From a checkpoint of a small mixture-of-experts model trained on Wikipedia.
Size: 14 layers, width 512, vocabulary 32000, 116M parameters.
Training: a variant of Adam for the experts, 651M tokens, 9940 steps.
Below are experts of layer 9 (counted from 0) of a mixture-of-experts language model. Rows are named gate (a neuron's input weights, with its number), up (a neuron's input weights, with its number), down (a neuron's output weights, with its number) and show model dimensions 64-127. Each number is 50 + 15 x the weight over its row's rms, rounded and kept within 0 to 99.
Before each expert's rows: "gets" lists some tokens that make up at least twice as much of what it gets as of all text; "mostly gets" lists some tokens that are sent to it at least half of the time. This comes from a sample of Wikipedia text that the model never trained on. Tokens count by the router's weight.

# expert 14
gets: " of", " to", " for", " by", " with", " on"
mostly gets: " for", " into", " after", " with", " when", " between"
gate0:67 37 40 45 54 47 43 64 50 27 26 79 54 57 55 53 51 33 62 23 44 59 46 36 46 61 45 49 61 45 51 60 35 44 51 67 82 61 49 68 49 61 25 65 56 45 30 52 65 27 51 38 49 65 21 68 51 37 40 48 47 51 54 50
up0:54 54 32 63 47 65 42 43 48 62 20 50 61 27 30 35 54 55 38 58 53 68 51 41 69 53 51 37 12 28 56 66 48 35 39 56 52 53 41 52 72 49 78 52 51 59 56 56 41 56 51 51 46 47 36 49 66 58 26 46 63 50 33 96
down0:59 33 31 46 50 78 52 24 84 38 19 46 32 27 52 82 69 45 31 56 62 58 69 60 70 41 31 35 52 40 42 44 48 67 29 44 71 69 48 45 52 51 27 62 41 80 56 43 65 60 42 47 44 81 58 44 33 36 42 62 69 56 17 46
gate1:48 66 50 58 37 38 66 53 76 36 48 49 41 65 50 38 47 44 71 63 28 57 63 80 49 34 70 35 63 43 43 41 27 43 61 42 34 35 45 92 61 66 50 58 41 61 53 58 68 30 47 51 67 45 56 58 60 77 31 45 66 19 70 49
up1:63 47 27 52 64 45 51 37 02 37 65 56 69 52 73 43 53 74 47 28 39 61 43 18 67 39 52 61 40 35 44 41 40 35 37 49 41 78 48 51 59 56 50 24 22 50 33 51 54 42 55 30 55 30 87 56 36 63 59 37 55 67 46 74
down1:67 54 64 30 75 24 63 52 46 52 84 42 31 34 40 48 43 25 85 66 12 36 28 52 58 43 35 45 27 67 56 53 50 41 67 64 58 57 62 55 65 53 42 48 56 48 44 53 39 41 56 54 67 65 57 61 65 24 55 31 64 63 68 84

# expert 10
gets: ",", " in", " and", ".", " on", " October"
mostly gets: " October", " November", " April", " died", " September", " December"
gate0:41 35 39 54 37 63 71 54 61 43 59 22 48 61 48 23 78 72 28 93 56 46 27 46 67 62 40 54 78 79 61 34 47 64 44 49 37 43 52 36 47 42 77 39 34 71 29 34 36 60 61 34 62 30 53 58 68 55 42 60 61 73 39 33
up0:40 47 46 54 62 45 64 40 62 40 48 48 59 17 59 60 47 76 31 56 54 41 44 38 45 68 42 65 82 29 65 47 46 49 58 55 66 57 64 54 50 34 60 43 52 57 77 22 38 57 41 38 69 76 83 57 84 71 31 59 68 59 52 56
down0:51 51 48 68 33 61 23 56 27 68 36 39 53 49 55 38 56 80 75 65 43 48 32 32 37 65 36 73 46 46 46 50 57 87 46 75 48 65 30 61 62 45 60 50 19 34 39 47 72 37 54 23 87 54 54 67 17 75 61 66 49 33 81 62
gate1:50 65 35 25 32 53 61 62 43 49 61 52 67 39 79 40 44 23 28 78 30 70 37 41 40 72 17 68 55 20 36 40 63 56 25 60 37 54 75 50 56 66 45 42 37 58 49 42 62 44 52 55 38 31 48 17 48 68 34 45 54 68 55 36
up1:53 96 47 57 77 41 50 47 45 58 39 50 58 36 54 16 81 59 38 36 48 25 64 77 37 50 60 51 57 55 48 60 55 34 56 57 63 41 43 25 37 29 45 49 66 39 55 75 49 75 36 53 28 49 20 52 73 50 36 62 49 37 43 50
down1:43 57 58 57 52 72 75 30 38 75 60 30 63 56 67 66 43 56 31 66 50 31 52 66 62 44 47 56 50 22 03 48 53 32 40 49 56 69 46 76 49 53 45 39 99 40 46 59 76 32 40 66 53 47 48 55 43 30 38 40 47 81 58 17

# expert 12
gets: "\n", "ed", " up", "N", " due", "W"
mostly gets: " due", " up", " led", " moved", " (0)", "′"
gate0:51 53 46 70 56 83 49 54 39 67 42 43 40 39 67 61 33 33 53 31 63 21 52 40 61 61 51 41 49 38 50 59 60 32 36 92 37 69 42 27 46 44 63 46 49 58 61 54 65 57 60 60 43 34 46 55 48 54 28 40 65 34 25 44
up0:45 40 46 08 44 63 28 37 54 76 56 45 61 68 53 67 57 36 27 39 48 39 86 55 57 45 71 68 35 63 18 62 35 46 51 70 41 52 66 21 42 34 52 31 67 26 44 32 61 31 58 79 48 19 50 63 55 76 42 50 72 51 54 68
down0:25 17 42 38 28 29 28 31 64 62 30 51 74 22 52 57 52 46 72 50 63 79 13 50 64 46 59 56 56 80 48 67 36 39 55 41 49 69 53 48 57 68 41 67 58 41 42 49 15 45 27 56 49 51 29 59 38 70 86 45 69 21 28 60
gate1:34 42 58 50 64 48 46 36 59 67 54 58 38 42 32 53 42 47 57 72 33 51 16 22 40 71 40 44 61 46 64 52 61 42 54 30 31 41 58 31 56 69 26 43 53 49 28 39 31 31 50 42 63 66 26 64 36 47 36 56 52 29 44 57
up1:88 60 38 50 58 50 21 76 54 59 27 45 68 46 73 59 46 46 48 43 60 31 58 38 67 60 47 68 33 53 49 49 44 71 33 33 55 55 43 51 82 38 80 35 55 33 67 53 48 05 46 31 56 20 42 45 50 32 45 69 47 42 33 22
down1:61 12 08 54 32 62 39 59 37 60 21 49 67 58 54 48 28 31 48 44 43 52 58 57 58 17 69 54 50 66 43 23 76 43 47 56 59 64 29 60 63 66 45 30 43 40 34 43 63 69 55 36 61 58 34 55 36 22 47 59 47 43 29 46

# expert 9
gets: "\n", " ", " \"", " (", " ===", "}"
mostly gets: "\n", " \\", "_{", "_{2}", " Pld", "·"
gate0:47 66 42 46 59 38 71 72 41 49 51 60 45 29 65 48 51 63 52 30 77 38 36 51 68 42 55 57 36 42 49 36 37 30 24 37 51 49 55 43 41 45 36 26 54 51 47 68 48 46 48 16 56 20 27 64 41 32 52 50 41 76 63 08
up0:34 40 51 53 54 72 24 50 32 65 53 66 34 57 21 73 40 34 24 49 45 44 49 59 73 65 34 33 47 75 86 63 57 48 83 61 41 51 47 85 62 44 36 62 33 24 47 52 64 33 54 94 55 58 60 30 59 38 56 54 63 32 50 78
down0:28 54 39 42 75 93 56 58 49 27 55 61 39 66 57 47 38 31 38 45 71 38 81 57 42 40 56 49 59 31 54 47 68 53 49 46 49 47 74 55 49 52 61 43 31 60 62 62 47 46 88 45 27 51 59 55 53 58 68 61 89 49 17 55
gate1:27 64 70 69 28 74 14 37 62 62 60 63 54 54 54 68 64 30 43 74 57 53 73 46 55 64 59 60 48 69 48 49 59 50 65 56 60 48 64 39 73 68 56 40 56 30 61 55 57 89 44 49 40 60 52 35 57 62 60 46 95 71 25 52
up1:39 60 50 63 73 36 68 52 62 43 63 27 24 50 40 89 56 49 60 47 39 66 63 79 36 56 65 37 44 32 36 54 40 53 52 46 58 58 50 85 57 70 69 36 67 75 59 44 58 44 54 56 39 57 53 51 68 56 64 80 58 66 44 56
down1:61 17 25 63 47 48 51 59 66 75 46 52 78 54 68 48 68 45 57 71 52 40 53 56 64 48 48 45 58 52 52 65 41 26 31 23 54 43 64 64 54 80 34 32 47 43 31 34 63 53 68 66 40 34 37 48 57 72 41 45 59 58 25 32

# expert 19
gets: "s", " a", "'", " his", " A", " her"
mostly gets: " his", " her", " their", "'", " would", " This"
gate0:73 35 41 42 66 65 42 47 55 53 41 51 42 35 73 38 31 50 43 65 67 47 29 33 56 29 55 61 67 25 39 53 32 65 32 42 17 40 65 51 27 28 39 42 36 59 47 89 49 51 53 54 45 58 55 66 50 49 32 74 74 55 69 55
up0:37 66 71 52 58 40 52 64 56 32 69 34 20 71 65 54 44 68 60 27 41 41 56 82 54 48 63 33 47 40 47 48 36 46 66 46 63 61 60 46 67 48 54 84 32 42 61 57 64 43 48 62 42 40 65 53 75 43 58 41 58 45 69 80
down0:17 17 55 61 65 65 65 70 53 51 75 44 62 55 39 44 34 22 60 63 72 61 73 48 62 36 54 45 64 44 59 69 46 72 34 78 41 60 47 36 74 80 47 53 54 37 58 16 23 62 57 28 69 34 60 87 56 53 63 64 65 40 00 34
gate1:69 54 59 19 53 54 62 46 57 41 76 61 44 62 82 59 47 50 47 48 50 50 60 61 15 61 67 29 59 29 38 69 55 56 51 50 65 62 55 50 01 71 44 33 54 44 46 45 67 44 67 25 58 52 48 46 65 45 40 46 70 67 61 51
up1:61 56 60 50 62 52 63 50 58 66 38 48 42 50 61 43 57 68 65 75 52 50 44 39 60 69 22 43 52 59 45 60 44 70 50 59 51 79 56 47 37 43 28 22 33 37 63 65 60 51 66 38 49 60 49 62 34 79 24 50 67 39 49 38
down1:61 34 62 39 34 81 60 29 51 60 42 61 45 51 51 50 42 42 52 25 58 45 56 50 46 44 70 69 64 16 36 56 70 33 61 54 41 46 46 29 22 49 60 26 42 59 57 61 55 73 65 48 46 60 43 56 35 52 75 61 40 63 03 64

# expert 8
gets: " the", " |", " The", " and", "The", " its"
mostly gets: " its", " these", " the", "The", " Its", " These"
gate0:25 77 49 55 57 50 13 57 70 51 54 46 42 46 68 59 37 59 53 47 58 54 52 43 48 45 65 46 49 06 58 40 41 57 39 23 55 70 58 54 31 67 44 59 56 47 66 65 63 60 45 55 34 50 48 39 79 54 47 44 72 54 33 67
up0:63 37 42 40 52 51 46 60 17 40 15 64 70 61 19 39 68 52 50 34 60 60 50 68 53 43 52 65 54 32 45 42 39 28 41 39 52 60 38 43 49 21 72 32 50 57 63 52 39 60 72 14 58 42 49 67 28 49 56 76 31 50 59 39
down0:58 55 64 29 46 44 56 49 50 36 67 86 58 29 58 25 42 58 49 70 52 43 50 31 28 60 38 31 36 50 53 24 50 46 68 42 44 16 43 16 35 45 65 45 81 27 27 62 52 46 44 52 38 47 51 54 51 45 38 25 68 50 67 50
gate1:21 57 59 52 32 27 31 22 64 14 60 54 47 43 66 32 25 39 67 55 59 58 71 78 35 75 43 59 50 24 24 46 42 49 80 32 48 30 49 43 48 30 54 47 54 52 39 52 41 59 93 27 36 61 46 57 67 61 75 49 36 56 27 47
up1:59 42 40 28 39 51 53 50 40 48 74 30 18 53 31 31 51 44 40 34 44 43 35 23 56 52 39 30 40 39 56 33 76 45 74 52 51 52 57 50 37 48 53 60 63 55 63 44 52 35 43 49 52 55 36 50 31 38 63 49 75 45 40 81
down1:50 62 61 60 52 18 54 38 63 33 55 60 40 54 53 46 46 60 18 60 73 69 69 30 48 43 34 54 46 43 48 52 51 49 72 57 37 49 87 62 30 35 33 25 37 42 61 88 53 53 61 32 55 69 59 38 63 64 75 69 34 62 67 39

# expert 5
gets: " is", " =", " are", " 0", " 1", " 2"
mostly gets: " =", " %", " are", " Votes", " population", " located"
gate0:44 58 42 43 50 79 43 34 44 72 76 37 35 45 33 44 55 54 47 59 56 42 46 30 41 58 44 37 47 29 36 60 76 41 37 23 78 47 48 39 54 46 74 39 60 59 51 42 72 61 57 46 19 17 76 60 30 56 62 68 58 39 17 27
up0:61 28 55 46 67 22 59 45 50 43 44 44 58 53 67 39 56 85 67 22 59 44 58 21 23 53 63 71 77 66 34 39 39 60 49 40 52 53 45 60 25 58 44 39 40 60 53 58 67 25 38 59 59 47 39 41 89 51 59 27 44 45 74 54
down0:18 50 42 56 48 65 38 54 37 55 50 55 33 56 52 72 66 50 46 56 49 60 34 68 46 42 54 68 65 50 42 50 39 32 49 68 36 62 49 33 61 48 50 55 37 50 73 63 62 52 51 44 47 66 39 66 42 76 64 30 45 36 45 41
gate1:46 51 51 56 51 72 43 92 43 36 47 38 55 49 62 50 79 47 49 66 45 39 45 45 62 46 59 53 34 61 24 38 72 47 46 21 51 44 28 35 55 79 71 64 45 45 57 58 54 28 40 27 47 41 49 48 58 50 60 44 58 52 59 12
up1:53 64 51 77 43 52 38 63 63 41 65 72 38 46 74 54 55 64 34 61 50 55 54 38 58 73 51 33 40 37 26 61 55 77 64 35 21 74 73 36 24 71 23 46 53 18 48 35 44 34 45 54 50 29 38 56 64 66 25 53 41 40 45 37
down1:44 71 62 30 50 64 47 44 45 57 51 68 72 59 65 56 48 54 35 38 40 36 53 40 35 62 43 29 23 37 84 46 54 36 57 32 43 47 65 56 66 49 47 39 59 53 47 42 36 56 16 41 76 46 33 51 31 49 31 62 49 48 30 63

# expert 16
gets: "-", "|", "==", "\n", "===", "="
mostly gets: "==", "---|---|---|---|", "|---|---|---|", "Personal", "|---|", "|---|---|"
gate0:27 56 66 88 28 64 26 55 88 42 39 57 48 40 48 40 45 74 50 43 24 58 62 20 52 61 24 45 58 34 56 35 40 48 47 35 90 41 60 51 53 51 61 47 43 30 69 45 55 18 54 52 69 49 35 51 64 67 37 36 54 89 58 39
up0:27 12 64 16 30 49 42 58 56 55 62 34 28 56 47 89 33 24 59 46 58 07 63 46 66 65 77 51 15 48 37 50 43 50 55 40 69 71 38 47 53 33 65 49 35 69 45 40 38 27 40 56 44 49 66 40 59 53 62 66 53 36 34 47
down0:78 73 66 60 41 70 49 36 31 29 52 52 44 47 55 26 57 53 42 58 37 51 31 26 53 53 53 68 65 65 76 64 70 27 53 10 60 50 68 40 52 69 39 52 83 49 68 56 77 52 30 38 21 51 64 18 54 63 42 44 34 59 76 57
gate1:47 55 49 33 41 50 36 35 47 79 71 50 23 30 44 74 50 52 51 61 49 63 14 53 37 27 45 77 70 67 45 54 45 64 28 39 49 54 60 77 46 40 03 57 53 48 48 50 60 20 35 68 53 57 35 10 69 43 50 32 61 90 41 44
up1:38 33 71 54 33 78 44 39 55 56 66 62 61 56 18 63 53 44 51 39 39 50 32 59 64 59 68 46 35 74 57 31 29 52 84 55 55 46 65 59 47 62 49 43 59 48 38 52 62 69 55 73 48 47 33 34 49 43 53 25 52 30 39 56
down1:54 10 69 58 71 37 30 57 32 69 64 63 40 51 48 44 43 34 40 50 39 74 44 58 56 32 33 68 68 82 64 78 55 53 58 61 53 44 56 56 36 46 48 70 58 51 70 45 43 66 37 32 58 55 47 60 44 58 43 56 66 48 53 25

# expert 2
gets: "-", " (", " ", " \"", "/", " de"
mostly gets: " al", " de", " un", " e", " \\", " Un"
gate0:61 65 34 55 71 31 74 54 74 74 38 66 55 51 23 48 30 41 51 35 37 36 65 71 42 46 50 61 36 68 28 50 62 35 36 35 44 50 45 43 71 51 61 62 63 68 54 51 51 73 56 47 43 53 51 47 67 34 57 54 43 41 51 57
up0:58 48 56 51 33 68 42 33 34 34 60 51 50 26 41 50 49 60 43 30 58 64 45 50 51 62 63 41 35 70 62 79 26 67 37 21 40 41 19 37 54 43 55 45 53 46 63 70 47 46 52 48 22 47 49 38 51 37 56 72 46 71 29 71
down0:72 41 32 57 48 82 37 43 27 47 44 66 27 68 60 50 35 53 45 80 46 28 50 60 54 56 48 77 48 16 59 51 25 47 59 30 64 68 44 46 51 58 51 56 80 43 79 32 50 59 41 51 32 50 39 50 62 83 45 76 47 53 47 54
gate1:86 58 54 26 45 57 44 65 61 54 78 38 62 42 34 60 42 58 52 39 45 35 70 49 44 41 35 17 44 52 54 65 45 41 36 43 31 63 33 42 31 59 46 58 34 24 46 37 76 38 60 55 63 56 51 30 45 41 49 56 61 57 64 22
up1:87 63 50 44 63 43 59 55 60 66 46 60 38 45 32 55 63 73 54 47 44 60 44 25 46 41 31 37 39 55 63 42 49 55 66 36 61 55 47 36 50 60 69 52 49 29 70 26 42 16 27 55 45 51 32 60 74 46 44 53 54 62 55 60
down1:41 87 86 38 60 78 51 31 58 65 38 75 56 29 51 54 79 41 38 49 38 50 58 54 54 50 43 54 27 89 50 84 49 45 14 70 69 71 38 40 46 71 46 42 58 46 73 32 70 51 57 46 36 59 50 52 49 46 61 34 72 33 21 29

# expert 11
gets: " |", " the", " The", " was", "The", ":"
mostly gets: "The", " medalist", " The", " Awards", " Award", " Best"
gate0:23 68 63 50 64 42 22 47 51 52 43 48 49 29 74 56 33 40 39 71 60 11 60 55 35 06 50 47 18 47 50 24 55 66 49 46 59 43 72 29 32 55 43 46 69 40 74 54 67 55 43 47 39 53 42 53 39 38 45 64 71 41 36 44
up0:47 58 41 45 58 50 42 46 81 53 33 44 62 46 46 31 71 43 26 64 27 85 48 66 47 62 61 56 58 42 42 39 51 15 50 34 49 44 60 52 74 49 67 60 48 38 48 55 44 66 70 55 64 60 61 38 73 50 54 65 49 55 34 60
down0:33 07 72 62 38 41 53 57 41 59 73 43 49 60 42 60 42 77 32 52 36 44 65 53 31 31 45 33 74 43 42 69 68 51 55 37 49 46 77 28 54 51 34 23 60 45 67 50 32 46 33 63 59 61 46 83 54 55 47 44 26 36 57 49
gate1:47 72 45 35 41 49 69 52 18 50 50 56 64 50 45 32 61 49 54 61 64 32 36 47 58 21 52 55 59 48 37 48 28 38 55 62 44 49 61 68 47 66 20 58 71 94 50 42 31 54 37 27 21 40 48 29 49 50 39 49 71 85 41 58
up1:74 64 68 47 39 52 57 63 45 34 32 69 47 46 34 43 60 43 29 70 56 24 68 24 89 48 38 55 46 53 50 47 34 53 51 63 54 07 29 50 69 62 49 61 84 46 45 46 41 31 61 49 35 39 58 43 44 53 29 30 51 73 52 59
down1:25 47 72 47 49 29 57 26 64 69 66 62 27 38 37 57 70 45 36 37 49 52 60 39 42 50 64 61 81 34 39 40 37 37 57 51 31 63 39 59 27 71 45 39 50 50 56 40 49 68 38 39 13 34 41 64 65 73 47 60 42 48 63 73

# expert 1
gets: ",", " and", ")", " was", "ed", "),"
mostly gets: " engine", "MD", " FM", " engines", " cars", " Squadron"
gate0:47 38 59 73 73 51 24 61 80 53 31 39 61 71 76 63 30 28 26 53 12 44 31 56 43 28 61 41 53 46 39 34 63 51 49 38 62 36 75 21 74 57 15 35 55 73 51 67 40 48 44 58 36 69 41 74 44 60 53 18 45 49 56 52
up0:48 43 38 56 73 45 45 69 34 53 47 38 43 39 45 46 50 33 43 37 39 50 50 44 63 40 62 53 40 69 77 19 63 70 53 69 63 31 40 54 60 46 59 51 22 39 79 64 57 43 24 35 76 64 79 62 32 52 66 45 38 24 47 57
down0:43 49 27 45 29 09 89 32 69 10 59 71 86 34 46 21 53 36 45 26 73 38 58 47 41 41 71 78 70 57 47 77 48 54 54 42 58 58 44 54 44 57 43 64 52 51 43 35 53 38 40 62 46 48 46 59 35 54 47 58 43 48 81 57
gate1:53 59 73 25 31 43 33 51 67 44 63 84 40 59 89 51 37 68 28 53 57 52 45 81 44 56 70 71 46 46 40 49 44 18 37 44 45 72 42 54 64 34 51 47 70 59 48 39 66 45 53 51 62 62 66 44 46 48 53 46 56 72 38 64
up1:14 47 39 47 54 43 86 49 85 53 53 46 56 49 33 58 64 45 40 31 42 61 62 64 71 57 28 48 43 41 54 73 49 35 39 39 49 46 87 62 36 47 54 61 41 75 61 62 51 67 51 58 40 30 77 51 24 64 39 33 65 57 59 52
down1:27 25 69 51 55 38 25 80 66 33 57 24 75 64 37 49 51 56 34 42 53 62 52 58 42 61 59 40 27 25 54 46 54 64 58 59 51 52 51 40 62 53 50 53 51 39 72 58 52 57 76 43 36 90 69 48 60 70 58 60 71 65 43 67

# expert 18
gets: ".", " |", ":", ";", ",", " and"
mostly gets: ").", ".\"", ".", "\".", ":", "):"
gate0:61 31 39 66 60 61 49 56 52 58 45 29 62 52 79 56 38 29 23 52 31 23 28 50 47 52 34 41 64 55 52 56 48 73 41 32 52 44 55 36 40 56 28 50 42 45 53 51 51 47 33 73 70 42 47 44 56 62 45 64 58 66 55 19
up0:42 46 43 21 45 35 65 51 53 58 82 38 38 75 43 68 48 47 51 26 31 21 29 63 45 59 64 61 71 49 48 41 70 34 52 60 39 36 58 44 54 26 54 46 61 43 37 39 05 40 49 53 46 58 47 62 67 33 55 71 41 43 69 32
down0:51 43 44 70 57 23 36 52 29 49 69 90 59 43 52 68 62 56 63 48 67 45 60 23 35 68 63 41 49 48 68 63 49 59 31 34 50 51 19 49 22 67 57 31 52 44 39 78 40 47 60 39 80 54 42 74 49 60 37 61 39 27 45 36
gate1:54 40 41 64 46 68 58 60 43 67 11 47 44 59 75 23 35 57 68 49 27 54 42 48 35 34 49 24 51 42 57 75 52 23 53 43 58 54 44 43 52 68 48 66 36 38 52 71 49 43 46 52 71 58 40 30 57 40 41 37 51 70 32 31
up1:31 45 48 62 59 48 58 41 62 43 49 40 40 34 49 54 50 69 65 46 35 33 32 52 44 66 30 45 42 77 53 78 52 24 44 78 30 44 30 38 66 53 42 44 50 55 42 41 51 34 56 50 39 37 40 37 40 28 47 40 43 73 45 50
down1:35 55 68 33 57 78 28 66 25 54 29 48 56 33 39 29 52 40 45 47 51 48 77 64 51 27 39 51 39 55 75 54 62 54 55 50 68 54 44 45 48 75 59 48 35 37 27 55 42 53 34 47 65 24 17 47 64 67 43 30 29 37 85 64

# expert 0
gets: " in", " a", " first", " American", " such", " other"
mostly gets: " such", " British", " well", " large", " English", " local"
gate0:44 39 60 75 53 68 51 68 88 34 71 43 56 27 32 71 49 38 49 39 55 48 61 48 46 73 53 44 53 47 74 47 41 66 61 57 57 54 38 54 34 29 78 71 40 61 50 66 59 70 26 54 58 31 57 46 51 36 57 31 57 50 36 67
up0:37 59 62 37 51 24 39 43 59 36 43 87 58 53 65 37 28 19 52 46 57 40 56 32 48 64 45 47 54 61 61 38 37 44 15 34 41 59 81 34 41 45 65 62 58 40 28 45 49 61 42 61 68 37 57 52 43 38 42 42 58 50 51 65
down0:49 37 49 29 12 00 58 62 35 39 58 50 65 85 56 60 50 57 41 50 53 62 58 31 57 62 57 30 73 61 61 52 25 70 40 23 11 43 65 44 52 62 54 50 47 72 40 46 61 37 64 53 48 46 44 56 36 34 21 48 27 50 99 64
gate1:58 50 47 59 22 40 69 41 35 23 20 35 33 42 39 23 36 69 63 36 66 86 87 35 71 57 55 56 62 37 32 28 53 73 82 51 20 53 46 19 62 57 28 45 49 56 44 32 61 44 42 30 69 45 24 75 39 59 39 43 45 44 57 43
up1:56 21 42 49 79 50 45 52 42 50 32 39 53 43 37 57 65 49 52 43 40 36 62 60 74 36 35 55 44 63 50 47 63 56 50 56 63 28 39 76 77 55 58 54 39 50 54 39 40 64 42 30 42 61 47 19 62 41 52 56 54 28 39 54
down1:37 57 39 41 64 09 57 42 32 21 63 59 34 37 39 71 66 41 59 59 86 65 18 71 44 75 46 64 68 68 50 48 61 70 31 54 63 78 36 59 40 70 35 81 48 37 56 48 60 62 59 36 58 69 51 76 43 63 49 62 41 36 72 48